Experts of a small language model: vocabulary 14706.
Below are experts of layer 2 (counted from 0) of a mixture-of-experts language model. Rows are named router (the router's row for the expert), gate (a neuron's input weights, with its number), up (a neuron's input weights, with its number), down (a neuron's output weights, with its number) and show model dimensions 0-255. Each number is 128 + 32 x the weight over its row's rms, rounded and kept within 0 to 255. Numbers have three digits each.
After each expert's rows: "comes before" lists some tokens at least twice as common just after its tokens as in all text; "gets" lists some tokens that make up at least twice as much of what it gets as of all text. This comes from a sample of Wikipedia text that the model never trained on. Tokens count by the router's weight.

# expert 14
router:116187110151192140152147152179158109156100143164132119091079123082114081118094160158128122093151112096098126156170100150154120165127150171063152165092109139143174154171108116092136083153105160162153136136134202162132147095171101112146116120105160163088083144144115166136180083144175109129147167159093113136127078142104128049098160094129164143142124035158084097102112152143126156092164122091125113183104171115109109166053139106149105143184152159141157134096052094133112125154123114188161087092113134174117134117123157124167099106156184095163093138163119126133130076131137147125204091194172102085132137077115150148104132106112105099171190149144163164099200099087164125080107151146165163107101167079054156109083154134134145145181162095136138179139179088101164112161124098
gate0:109132091090143140125145109171173138096137123108128110038151145139124173151085106177105113080090143104136158180056135113147092160120144078143102135192185069184083195144099144149151146103085151088121103139119146090126073087125146094146137144147170171061114110138138111153102127149135095157120115118146137132105134150128130113149070104129194204200171132140134116145101104171107141140048156135196157145190158172121180157126076112130110147131157098110087138124095131165100098122162141101150133139134102188093119122138132142099087155117098172129125123165104087170119071140152102172162098119126133124102128161132155098126161170098142093103160078130164055128045085113186111153124164161147125093177152090121113076119100075091161175128173104175146150168106187099073132199128137
up0:147114070110191141095142139133121147074140101115132060028143083102127107119101140163091129128177099102067159123112149102095145092128156143162133108099120098192108158174104151200115142155060150121143099152147157139168106107155189151150139129101151123127161109103136125165115091170138106114139123107134079158098089124099151073135040119131173204184108142151128090207163059150174207133114171190142126098126105192142155145164110160170169122190117091110104125174129125139148126110210177125154144143101130144113124169180155122094129151112163079039098114158121139114166122160102083140152148140156104118110187107099094144126140183131135118147124136145152094144073093101159044106107149162121135169158093107147159080099158136134115167130140138144085123143100107121064132124128138
down0:121130074146123161123112163151105151128117071134124123138119128083164097151194117066165119101163104092063129140129092079141118122081115154122122078132158136074115130133144193143195111131175116123144096096143116132150054122166127122169140104119154134160120097177102141076116136214142114136139066118098160217029180142123072123110137084137093112082119177146174168112101066121075155152097129100113097103127072076149115140079095113166117169112117155193176159094167130166155163123154105109183102147096106119086075074116095076127125177142107082087154126119134143120154114170076104109093172112141131113071154146142136095123162126082150139163071191049089147146123134112072110089125137135155164196104094152115139131097141096123095137105099177156111119124140104164151155136150130
gate1:112113154154114102066157109106163090096148120125144117129133095186110090127095172170160159180083125131089112152137142157072155101162092086081099182104142075094076135101121201138161162108160120136181142134087176095103122075144159094103130081118186118135140122142132102084161091141140165131102119155136097188151128125185113103120179185184164062122122100166149092174126120089034076145148098127109153180093100107093152134117110117077102150092147097124132172153120179144124124090127114161154155171106162093099130154087139128143103105084116097106103096176122149127193190064137130145116151189140079147170111102102156148151117102160111139167134124251123060140129103096199147144086135097102085120141131091101115087146166159085167112129126110177133138115137131076118100145123161
up1:127146166146090130085165155053150117172124133130156140093111179147147077132081167121111134157105089088112097166154146099103147107165130132139078135137126063106092129100101139100147142151170150086151153135078134104077098096197154085150110060103190129115155126126155145140166090117149104124147119169116118184119169169188128106137159167134125104121113129197145124163162156086110085147120086167103132209129083137084167158103135110072129138072124110146114204156090105132088111073131136156146170122125125083058157098097133145120115064097130166112108097122179141111150183107119123091200122187165126147176095090161112129185151098141141051186115178187137077111149089115124133177081169107072115148172137100129112098101110164092139142089116170104137085105157104126165126112151202
down1:092128129161174200108087162116175098179086149113123129113098144131196172139114130179090098111138125081084139135131087187167186123108116091166132084097094108172190131090124110087110162196143080081107122164097079144147131154109126141151052124155117144144102151168102157127134097107150147129159094148148125140165151119145139096123074097094138143130122150154090109069084151103166128157161154090047103145097064071138116189113076135128111132155103081147127137123172165157092090158132095174093152122148135206141122162163065120110095120115124144141131136148207119059134123157139239118125062097159171144093153099105114156112153116108170138088124136108093112083127167138093079072188131107114133140152125138073131074148112123119124181148155130132104115137162083184105140137074134
gate2:132146166141122116080079103069135130106115075103081146111098089161090082103091123133118101137136076100161113133092128165138092120157107145045117153147093087083110175148091149166136106134113117124130147192167106093114178109143158129132110119120139117114103130141123125121113135112147118075137144155168093069115202172162129140139160050075137042150092148220126151132147147094128105106161149089106163222106083122088171138138142118105102133126118153155144127136155121103158113179096101149162162147072169175074141151088159186137175162192139122121105062146141086128090169088121083125129123148129081137137098119162095089157132102128111077098143077167155118112167116140112089089052082104169080111137142108141088198133071127164152148181093081079110136151140071118198121124132119
up2:151096162099108112086076139070149155096131080115145107139114143126108146125091122160112099073181087105136146116073140154127132067137097132142131158142107139066174116110054126163170147151130131169129152180149152118144142078070174092141122114131133139090179139163105100099098089073136131136143125104135111029123182192132160118173173124108108131133103148191109153164127125117123176152174112115116163167115086089092102146166098072123123114131126145090170114113130103194157120166062134050178148164109176137096086128082156163128137142130159111115130103177172112078086158111094103163144041085136090133111140108130119118095127163147110099137141082172186160082166139183191117094115077119079132112085102165165134123133055093097150139175134102080074130151158128118193106096113084
down2:131103090182118135104145179157125163112108181138135140115182168087168157133139148120135165156106116133146115166134129120179092157161091094167154121142150116137104132075094146183150107106130078132160123108125149167080156169108177151120122150156124156096156189081118114118118190118128106152126065099101096144134190050179148137111095183134114164110151108139144117128192139149089101158110061175155094090107122077107092070159098139145162075146131115127123139119121119135119109133145183100172088082101170089149135110164162110129066106113148150112126105100120176075095131165170087116091158117124117107060122169106188123170202124093145117134081140144112081119180160027072115117114175191141129112193111172099107146106172111155138102111160175161162086129122153096141205053091126
comes before: "1", "2", " the", "9", "8", "6"
gets: ",", " of", " ", "9", " and", "1"

# expert 4
router:155107137187136158136118189147090206146171143154148116081161110175150134182055159141202175105089089160129174132103137066134142120120159129134084133110134139145180141095101125106100145198122145117147116203067116126112116087142172162090159189092155118100135162118110143121176135169094150159104092102108141181139172149103155198088110034073166124144168119119142161132128166129135138118118158163082162146161106147136124174106153195207115110110101133117189126157120111135133162211144138121124091046125152151146085121167148112196094192120112120179129119149123144096162164094154117145137131067132104134114104122173125159102048110163112099115114151105146162094164111095121159131150098128133169116066131059097154114140118161125155115129131153167117083112110127079167094156145142
gate0:184106059138140145116150111116116132094200119055053158146122125127111115178146197120136100090128168142104176132118110151130190141042105102117078125120146143122144118093138133107167122101143156125115070106159095076185174111096175134116181046178184155120124097115150106188108108131155142127163162124103166100140180135082119110150085091122111232099158110167130124089131109139120124183090152134083133097104137110153113147074150128165107158155130128105140159114160142165116129131123132169116094145127100143143089144112094156135118148105113133099090175068138105132151164105144153077134143100153139169069168183056104175124092143132079156142076181130158121116124105096157129147138164140175126098169134108183083119130143112082155149140108178146129098076120133162057105036076181
up0:224162089141123195147182082108100126098199106129143126156145149096104173173158125145101171100151109077079096136149163100110164133088079119107141132100157091141180102132168166097094085089120148129141134113148119036163133100074121158086163046169147111175099043108153147103144091155128117136107178149125161146189122116117196104143135124111187171052100164123107132131105134130119125128150120151134184077133117133182155122079178151166083136169072134113148136093143193151104097118158131173148125125137049173134095097147100138171109103070122097178037154139126143150139129115123094133133104129140169102121117123107102179067061116133105133103071113104145138114100091109123099149096123130123113112136126103115124107139160125103139151158132159179142081109113067188100095083132136
down0:185095122096108144134129132119117089198146165108164166093194106095120126108130075127092161141127104107100147112124126107101156148111079087122092070099116105149160115123151138109163161165144094178177098150143118102140150133122091143146126136099114166098097082108126110095129108128142099141075062163057149098138159094164065066103197123069180107134116163100138134094149112150095158104180069089199150071122092097146162114132121089127120136094176133167176108086144166122161173162150088135154169201122100128107150170069167092155113129069121141134153127130179127157147138161174107144146148170094145068102062122152174128153104075136151164137055114136134074108129200185139137169142114170146160139086172064059173128133143096160145151137124111075168073098126153122107106144156115
gate1:177146067148116119133131079115167109194117124108124144165132182150207144162098147092138085089188092111132185132141143147058110135123181126100107123149079157129117141135134121173119097150104144103090081133095125127117165130124165124110156068148144099128109121110090194152148122089177124099154113063143159165150099137060100118127164151156197131135107118123083111138165139150119155062117092065089124144117165128081174175151103116107114104129179174167142206142157153113126160111119118152087124058141109135130131111170128152084116102095132135116106191139167095156141107124130123193157106139108096029126140145143170117078181189109145173093147051094101146206167106088119152110118126141106166147125089125176158113128142089158119176100088128144101134133106097157048165161095195
up1:141136102099114117103103126149133139144162150138156121120168172129189158171066155100136106105145134140059104154168115151071100116167134159073128177138028168150090118134087159103146127155061161170080121097119101161171161162146096139073105097157174066064105103082168130163131116059139121132117067091139123160099092137114119174130147146090130140131110092127085139132159079154125125110123091162155146141141136139123138166131148148130050151153192164146127197073172127144094118161146131183133091053091185155169112090174117152159117099128174108133167193099171081120118121123137131148152091092143149090108118122191153101139148155150132089133197106095135095126135146113155135126149090145062160148164156134160156080143137128146167144132073169154167135137128143119093159165115244
down1:122149187135123130099137119159128136128091150130148079146083183158095123149093123129164173089102098147144106158116157101114108160185097171149157199097086106166088077110142102132170117151057117089076116186106069116169134112089121078106092123148128124133160107136086143086123156116131146095137092081131148133086107121119136132077122188206072103112142143102140157077085104161127158140178094115156148080192098120109074157122094133154114131156103162104150157108137151184187134140180106180070156097162158120182112130153110119085154178079145121144072137116181158101101148173208206110143127068132154160116116141110100143153153178085165087127100174061127157093101099119175079091068154117165122117073158116147102152107143069156146107137128198115094111123149161132156119164141138
gate2:161180178105129144110123080140147146150113113181121109189123140098105148161103142105075148132143152050123187141112074079088128157216165099130127156156131164117104147152130157138130081138068137111179175124182114129125107150164160140105112072144172147156129058141149141121142191161111089122097091203147177147179090151143112153177085122128135138111085137138108183146131065148103127115094151153160107140131116115183109146132138118190098166093066161154143126066133137094121124137194079169115137087097146137174150115145162190143154158115121160129177128211169091092144121123121118145147182208134150155083129136122085100134062074148093098123149102116174121086094094102123149119098156110157208079100134130098102172153119122188069124087088158160111128131154129148103114109144176
up2:144158072095122102122102175129164179140106158168138110152142129128150088139184166102118137128113100103110140183123074112125094079157137128202115121125135138111138114109082187142123110135056123128160053113163149138109152168166178121121120090136156204142140110097109124152100122229119150118140112062180128148143094121140133107121113118130174176105085113127092116125055099187054140108068161180144114096150114122157068126166139094134186194128198156155173176100179151138140142137145141151138080114150105121187122147101118199113083177082139164165119111139237084097162090119151104161162134170111095118153118164115131138108068130118124123106123120103180130194134125126143179108155142100147149117081112102132132152137152118153116166108172130131112098069174090167120204128156143
down2:128122092152125109135158126142060125056111156097159197045197194125176164183133174138160096124167118109092162103149091167103086143137133125144133130077074111119135147079122130113133123159149155195127076101139069114139138102169076127080183184107122161129082153112098158188109154122197141182115124084115108182143111117069146095183122087101137123120082110132102123145110140119130155109154154106093079139095132131114147084134140144148153162160095099134129123159095038158135117150110163111151162164115178161147137160150109190124132117112153174103115108122141169100153094110125100130137131086116191094107144121083185137089130142040135123089110150120159124133127195102110080169195102122144141172071160121170080162202162114112096117132161095137082102127109138102116206097141138
comes before: "\n", "-", "|", "==", " The", "The"
gets: "\n", "|", ".", "-", "==", " =="

# expert 15
router:115094123118122114109143160172143103106106116129114102112140151132104111139141204114155113137109184130137155103122173111079088086144173121080096151142163109166148149109126149156142108135120123218117064175117085178192132165138066124053111153125146105149067136157102123089152114164142071097130160134105100123141125107097115143090149147109105132124108148135151122139145073145095120118172092153129104157104108171160139181119153166179101110123117105103164135139134140128114193114099146102222064090130155148130131127162130123145098083091104152144210154107088079164158202135128158106150154103148120137099163111126121113158077049117080089098152228086094171116154152094153125123146134183203186142101188101174114175150073098162168078168141207111127101167133175113164127144121126
gate0:121159153145191137124125055127134138131118130106110147172095122079108127171194109085138176068186067174105083171152136154143112113075135144128154106074154144157066059100116125173087147120163186152130114124150176135057155087120140144143152125143084104116084161194131036044171118142110125144155113123137133176115096076108135113152184132159155146148118126169202139116151116115164079057150156136099111129166162144118035153154159114130107155135147177135103132127128152079150129132085117111117129163120169113132149112140151129130161102096106171107146132159135042124154112129110161091154142107171121171144156140118095116084150164133102083111148194162164071179139122107101080111170178169100125139172108167151125156146086099105108111100163067167175141133091144160098095155100093
up0:135131129116139133115133054180163160135093156154112146185107113110081134197163124095117142128167075155096092166124178139115123108113136178130135134093120086189090092116156122162096135134157125129161110139132181115072146145100107128176162180151060120149088118117127083092152144162144121133133101090149180148151121078121119083131193127173166130178173124146138155092153179162182085077101145122137092101186162143181063116173141106122115168122136160147185154131145150061171161134081110111120130145115151138060130122107178143118117118082148131135143151156162099150155154149148163142140131096161123177210153084059096104062149193148153115138132171191156092160151133112098086104109153198049096155143117135097135125106095085108108105038155104188171114148088136106114091138143107
down0:150153137060153176104086096142154160143122166124127135060160129129119056161145097110154100147148118123112164174212166058120149097182179135140138080139146116166116126110116131130074096174185157171126086149137159161121142087094132163181140198157110172106067148135118156094120130097149072137175163150106108179156124077152122139150105097140122103170069194121146109080173107166164150099118060122143112141145140095171177135130132141114129119146104066174186156121128152100103093177149179084150123117135158147048143143128189193111135178062132109162099082133084137149132128131145133131151151117128131180206153135104099073063153142113151100145110176170147083097169129145112126148135048131109125160127150089117163121164162078138098200121134161126133154142123137128088121116104113
gate1:109164116117157097166160112133196184109086103150099099154147092123138111145151101154144128096156138141141112144069104115166086075132113076128114190122125083061159056079146111176160085155164127095140172157126106105108130160112146053169163081126140121126107136160107204118107130086148157138075156147142104104145097160128204092168171127110121101116134122187203170176182150103077106116082092178129116164178114170124122098198124168085134105105147200128106139094108144098112148096142098122155190082118107076105167159138131121162124151121134084111185119119151106107143159092072132103164173061110163134136085096083155181178111161141149125153133123103097102130142169124092156166124150107111117087124201119125061158165103108106124077140115107209173137129100127133151163144156108
up1:119140117146089110110148160156201136105106099119135126086121145097141144112151100127085122156097160212170121132071124121157086160122115161172119139102156091065118086120160159176138064150138120119128163178088100135156123102132120142164110099149147088158074147155090192160106148077136120127117138141170084123111137141125170078149119187127177097082091137115144127208164116143029106127137076123140124183145146199151109098159150157083136082115160177165128137170111158084089192153123062145124187111144102092166154134094112136150119062089139103125163096114118094103191134107062137134149135122100202102157095094109130106175130163077145128065116159137114169094171178119080160143122153131171144113139159057169091132169132051147099102147098167139114092115125124108101184108133097
down1:112097133149139141124153166127076164135212126071137130146125080085067205166131138055105109155173134136143113156127143192150120154129099111143130126085163117144167129106132075110115181105136082130060111147113133095109148107172114118133161140110125065098141158169111225140155081111136089160137166094082080207142025085128123138110129099087071119103106100122132136140125107171132112101146124154187090129130169117093120093072101169202063123182101092137144103145125123128147116185124055167063175069147113130116101156139138157111086149158072165100150127160114081077076113114102114126175155159134146122130159115148151092100136148091121141133075138167168123192153138148119137116116158106105098150096054146158102092147155107117135174098124105111143160085130089112139143150179129
gate2:104150110122123172088111133148158127055162106160132134154138118111115151131083166116085138079191121157153171134067108190133119134177140146130155175110154109149096129134132177119126147137136127121111137104084166173094141151192140121109080072135160147093098178134156168150133162014180150137100090070166133124147126122131144092106103119110084140174143104098160077166152121081154184118127148082177142127119057112174112154150185116142128132121164115168102214152165142084117109140195130173126149169120175145100123122174162145141174087123151084133161167133132033124157126113167178143129120206137170155104143129137169114134130164090155072181151145133152155162150137132158083167105152187194187113134086100116156084204149119165105124106135139156168161124159126128171116114092157
up2:095090088100143134113146152127122176097124141137118145122191126122141110128110185117128176075138119153149140118075134128160161120159107156110158149126091100102114112110104179089159135179058135102121149139102140145106141161136190124171099088155140146148132158120152099121091109002128112150105092107125109159127163182155200123104115167152086089141092098106137147131195127089148162145139147103183138100065068080127145111154126157159107125139097129164092229102133124088088132141132097163126143133065160098070152120130200121123118101118150118145115139142123017054156155102172134173078092165103155173127099153125147107160105137149132112167135131123132143186156148149152151156107111129175171126113054086146137125176145092161120131141164110127107239158207116104166159147116152
down2:146140122135148147122122163170164141078109185230169155044115103085128102156200175148138166149123094109146127148114156137148064189142111167137108119168101110139131169118112140148155079140071160146153114214141171155085111148107101090061121173111136152106128137119150137153102099165117131118134134101117129068161090136169075058132121159118127080110093179147138184161108094156137146101110154098120146139119148141176125104159096098117133121194102115126129111169138099170110120161135149071169105153184109095074149082151149117118104175106128148190131106072069151131097138104106154183110130088099142127097135159080128145134114123181207110061101132094092171085166086121106131105086088108154139155086152131151100119133118085179097065194086126101172163105095111090105150180153136
comes before: "|", "-", "\n", "s", "==", "The"
gets: "\n", " the", "|", "-", " a", "'"

# expert 0
router:125127178113160148133070160095093071157071122146143158138110129102135110096070189126148100102115133084141064117062141128120081136155145145100174118117143119165152129113086122151098139143142169168131142139133172087137131072145173155084111137080085120097103100155107132150147172146044119119147045180130088178103138075142117136077176126169126139134164123130117121137121146115118126164162066139210142162111141070127129189111102084146172125127144130163171127195108149170088127124115106075128094097109082120067105111125120154065070164136139111089141131122179132135123071154117119117102129127149184170122135195146118167107143177108084129044106112109112172165092157130167130145120065171159141131106171114075105169112150199100152177158075156113149077177136115103180182099121111
gate0:087181104146155154066152138112183148171151171135177138131159178114098160155117120114123188120126111096142140142092066093158135129094169136130073114193116104157183089141095144075140184125145123140104103080165128097162125142145162110161129166103132148176130137118185157126152139104068174051135108090171162128141124113116110162073114156148116207144105146142093152109087092159138115159192122167113187155140138112163129053209153086201154186159115143162162134179157115095091198132112128100167082112167099132135088145091160084112140132083103092090193154083179160140112121115102164147129142098149091153151115118191132131206113116086118139132131165081120160136119157065141115129152127129133169105097129162157142127089126144058120110118135110187175128116129146169171110126118060
up0:093179110101136192145086164049139137085139182094138171135126143096153183096154102147135132078119160148208132122100145127125105143090095137173117145183110097138136150133108096127124173092134116206104143139042095192177130183132131077123117177146134073117128103138194137120128161129075167090085097087163118112152099105118092133130142168148114191135114112146072136099090139198139135108140155190146143169099131092125187104173150133164154156158096138086118112142165127126100137135128136105186081148117128199154110128158112123081154079170064116129156197093154135064137080136097122139072167116110132143091125151175143129123095099080141152104131121106127129120082167104121192085136154112071139157133104153202168140091123089104153133121165203156131148118086146142143131095137056
down0:170145147111114125152140178157146171041142150136152125064131140081178120150199117117140096111112109146169135156113159161181143075158153078142115117132100160118098132118141127158105182122105110098147044115137161138086127145165109176155111137116169159109171136105186171106147082090121088160149085170148174198109096225143169125107097202142146113152094102162135094162071131153050127143120115086077114056064134141160146109103172048153077138115097123081095147142127095167174097116079182135131126140146156132133136170116108134106117135174073124117175106148112172171160166158174128179150136139134106132154151191166148152135099110104135134113121161145154148128145101125106147067143128079103129153155216151061132112118138167125082086165165098152109094137125161139098149132125157
gate1:101150139148125131093126116147065089135111092117091139093148156147103151091193120138099161167140106116082052132079160194178143093172081114146100164177191117153125111156162147082102068086124118137130070115108105089098105141127070147138095107109131129139154162081146131140144152114091108109151117122099096138116066149165108101115138148129070134115123064186092128131187241150207092136054147138132041146074050141110153079143103168131158156076120127129113126124138131176144110089136115096079146157072094103103096112123107177138110136112160155135114169129157122145104101134110158066108124151159158110116101114161150055130155124115141109085131135071185082099103185189139126135161138177108182133124175166098125149143133131106085128150101163123104178133133149084158067144108129
up1:061094096103083102072120119136061146151124091116067191145100130108120156056101151116093147141117096097122085110098157103146126126123102129051124164193123100180150120113158102129175136091137124085107106107099087142113146092120118141129104109131139156061157170077121094161171104082091124084155171104088165117134089119094092125119125136126126140151074090142097155090234172090218089136096151157105080127131168102099122108169130147092113116121109129159103102150115164119165084080162115083059159131106130117159123147115087164155167173167200145055093121148160166140123122192074137055095117129146146110098156090174118116136148130130129095136159124120152112124143185128106156159127097179139167154172192150110185160135115121095132115165081121112143162144117132082200104157155101
down1:102130132101086158057145103163073151131114106131150112140097128083056128159118123107140115126136113140190185148090086093104049132101135119129149112177119154105163134078097117154118138091150099159072111086138054115100125071116091110144104115122083166123086084087132066124114117127107130122114149118113139125143165017140114177131151146105158160093083141148124148170161157116162067120092138125157120104126132117093096127158154138158160114150147158146166069153102117146122139087188156123118151111140103138143082134142105175084188149187136088132080210149110118072108144116128080120099091093109136183132104105204119150138189180075128107133107138118141184125077142100184175120090072145123139152126175109134126198107159109182162106135134160095147050157130064097095106082073126
gate2:082133122123110136133077136145181140158101117159148137106181141096098136107150124120107157131197205100148080072116188166094101097150159104133095115201140039128185116116162102069086067161156076121158112120137142109148138155131141138133154113075090148096114082123140130161155138108129108164155113108108109137139129168147114119110147124177190153123180107085152147122073144124111116101116110202165108176127150103090169128122076124107129208096216137117089155107128165178111107121146166065078152103116103140084154126108102188103128147124151131115166096136120133168117105108181134124211148152162193094120125199102121168114155205119093160110167131077091155087129171150149137133172078093121107116167087192126140160189047119126144096157156146116129128161124125152123172119143152
up2:140149143140116109145125136167180140162130129120170078097194182086127177108128128125110100153149159151117082093097141185108118124163126109145093106146137038129194093092120110110109073094158101128172083100111120089109147158099135148144131095066116126103129082112164156120133139098177088131147136091142092141120118173153104098135167091184173228119136089129174191127068198119073105127131121172160070178139116123167139105152076111098169157093193106083098128151140114100136132105102161109098158129107095143091129146113097165064160132078133075151149120084108157152122142131186125097157159187160197090154136127070093130139128177132095120121167126111066150129163183140155148163148135108098104046180117185122125135123079134116111067137162165097149093095144138140160183140177136
down2:162199080097112115128127136139088086075110180191135123134093126069091165153108201128144121129128121138162171162093118133144173193091150177175121171075144116129157149148102120152170128094091140136149152142154127072145123123140106059096122220140131149089128138120097098097120120132159156141103077143101154132162090157141140145068124143122152095108093125136145126106181100114156153127138125128072164171083158091175126125136180118158134089107115111090108120163161158090130158170147109103195165119202188117162107145184213093162092168120083152031152118147157136131147139067165154137104102126173127145133069115117074083092138089127136164132108112097187105145134116101106101163133156104118102154118141131157131118108168101160121141121092068142157135086105120084067043118204112
comes before: " ", " were", " —", " are", " +", " from"
gets: " |", "s", "ers", "es", " are", " were"

# expert 11
router:070131132128134074143171116144143095050102170110113166078067172086118126084136105118150105094119077154113057165124121134128093178130105143095120114110147123132098118057095162166126120101144200165140134149141100140093166109099090108132125096094100158120145103145112108140127167122136072170158105171173098089166120072209111124197130181103087074115101106156180133067130101096107177097137073194176155199121163107102104173101120141141155168126134124141127117133136134154155148148129106095141093090181120113104159111105132141089083155122123125169182160099168199122126077136172117141158058140065117089117159108164164132160177095138095072129108168153097111162158142125111159100053096113108109109148135123109102168124141115170162154156168139121120097092170131174085072084087076
gate0:142098124125168112155175104091169086098107162054064163161210161089130125118119142088158126073154161125088165123108127173134067110110078143122113114099039107144133166089122151108119126066083154117174135116140119100082151150129134121127168042203092121155175175101089174158124109145123129122115137137132151139113092099159122120209113189177145160168109076119137130072114182118104094156118135206094145087219143111149147131129157155130089124132125083129107125140124105120138182088098121078119129121148073162114094075137103119143174132169122151138106129052139094120096149133085068180178093174089108151180129158097154102132143098143175140194069141137147147109126102131150130122120080113161058089131123102128112123133160119154116121073130087142115180123144114116103110092096174
up0:097126138107179112168132107136167116088117167088076165181165169147132121148148189120113132068168150144146140123124089136123083103126133135090125125107117132125153102107134127091099121060133158148125123132166142124075147151143127144172183079211141140140183141059125181137118092128088089120109081115143190134103121113152098126140108185182085084147095096125132134077091168122055095147128097217126126087172158121183160130114136159067153138084108105139094072169124112143106141120119105099141170094141077198117107098149089115158188133153094135213090113026104082086067117130084072148190084155093142122179065149120140079129166092155150153148106135111079090080123088109118128142117108133113111106125148112101075101129146095105109115130158114093103177140116146177126133080141145
down0:062113152158109139094113158149113113153159186171186087134143168166127147112081082159080108139136133128134148159179093107137140131119074122107072154101147119088125117148148146095098106160124141064127102117120162118135062106130124110159073157156107158125077101145147137115109131150155167143116148127129119119131102148165151180124121156105142075163108134065147084127169170141094120111136158166173173165154112124055103158123120135082144109099123092135150093145119130086113107120105093157092097179123130055146181163198165152119168094221171146187089110062123067163115165087091151166126105152133075121156193183152055163153149167141201168161135091136116127124056078115143189180122097135121107170112118130103133204140157114103183087166081144108097104122133122121126171138106074
gate1:128164058177163128084133070140114133143164083122108185084086115122145130158112137160148162125137149156124110080112168140063154074105102151197116101176178088114131125063092119111062142130150154108116136127125081163128090065072138117141142126124127070113086132105103128119108144110131117079169097088071116089155071135166076121165108198132078146157145109106128135127174160113109118172089093163141130180131116106155166091105177148149117097191075136125128080118136061078144087139167143172087124176097157143122156136081069145219072122176131112105092167145139123138135088143149174101149074118151099092128107131106178075135161147079115136122142127153134151093159098126157094155139144083133053149159154123172082088088136098095169157103113089106076128088115141098092072141097127
up1:161161115129161110065142095077119146156160118160152171099106152172148072100128110104132118073093129165106055086067142146059144090101142146166057082181194091126125139047118123102115167090145179106189135149075114142114123140102107119144141118147114124100081157183143129137114155075176122101130128160096091107107110096115073124161108145171052204149113126111109143120118195108120121178134081169190110154142112113173137124078159167105102143173094151124118124019108093144160080155190131133098099145158140162142150120116136134158074104136099119053065124133160124164116103114125172109116128140125114124136090150143123059191172122098092135098150076130135130101129119149177152105187146121119114152174132164166116117061111140142189097110102100124130127126130116078132126178107166
down1:144113171063091083118177118107100149171148107099149130088176142110114117134155139061143111126089081156119113122120127137195121076123103139145134110147093117081156110132155075133112091172118084098166108137110118160113101151134089163084108123097135171169112166118142135138103097170082112093160172193105150154171092157173133087131072143101143178085131160062125132139122137123108117115084106142187170199129079106131146146132103200120178174132140099102144119121095147163111119081153113146158131118139095059118138138157108140115110158136147096120166062134184082073106154127124173138104167188108142157164168078150118172135171113201177132135109090063168124113168099089185117126154127151156161181119125115029154122192111172141159082120170106169093177192138077170143139125167144
gate2:101070066075146139137140094115162056118108148071169139147146105112158032097142116149112141120172164171202079090140125050109182158121127107143197109129131166131125134053059176119143112073173177095232122157154075131102098131142049132175157144132184097135186128141104085094121091145097128128133142195125138126091175130154037138125144107156158141154077140105134145144111143070101149145102105087108166092146134129115137118129128131131099151130119117132161104112118120170075099158155125121151111158075110125116115144138164125095075149142130148154132090097091174080160131140170081093147147098092149134170109116150068121183105061114116167075077162128156151099133135167172081093098189111117091133164134136155114097141118098129076160114153126115116086145123114140136122131105101
up2:083085101092130147144163139131111070126138154090132169136137108142101092134180134112080179127191137108175128030149144070135154138142131084114170150130111160155145162091089117102129155076143198083188147170149089147128140114129073150150156144134141089151177092081135163081121096107093103158110102161101116136097146115160021110126147128165146157185124105114123146097107110116090172154142087132132170114102128122133135101103082131131055149120129121163153128113121104162161137111112136073126133171072066133095135106117146139097096143141169130098140145114141152083157137133134049128139156140109152067139100100122077114173090045100126172122065167069140131085104144165167110104066173096067153099142135133113117132199119080202111159124161135110167126149148102116162092135084039
down2:081096152081100113128122123139106055171151126091131123135112199154142103109090160117113121129103116087057120131099073082120086172127113063128106125117089174109080117189175075117093115147045115137167114152132125148170154131149106063141123126173098142120080130065076116122157145132142126103105175151088117164072104108066162111114106113102137182141134158192091117134145116143138145138135129181149104089037152080141131125135122163140109138085164181124074125144168134155165105142131104116116128144110152116119101198085108097158109119123101183137123128063142132154136155198132147154127165183158128110056164140150089117138170174116159119095133134065106114066063166118123206093140162172068086150110128110079094168159134148151156166191088121103151094166158100132100142114096152
comes before: "0", " a", " the", "5", "6", "3"
gets: "0", " was", "9", " as", " with", " is"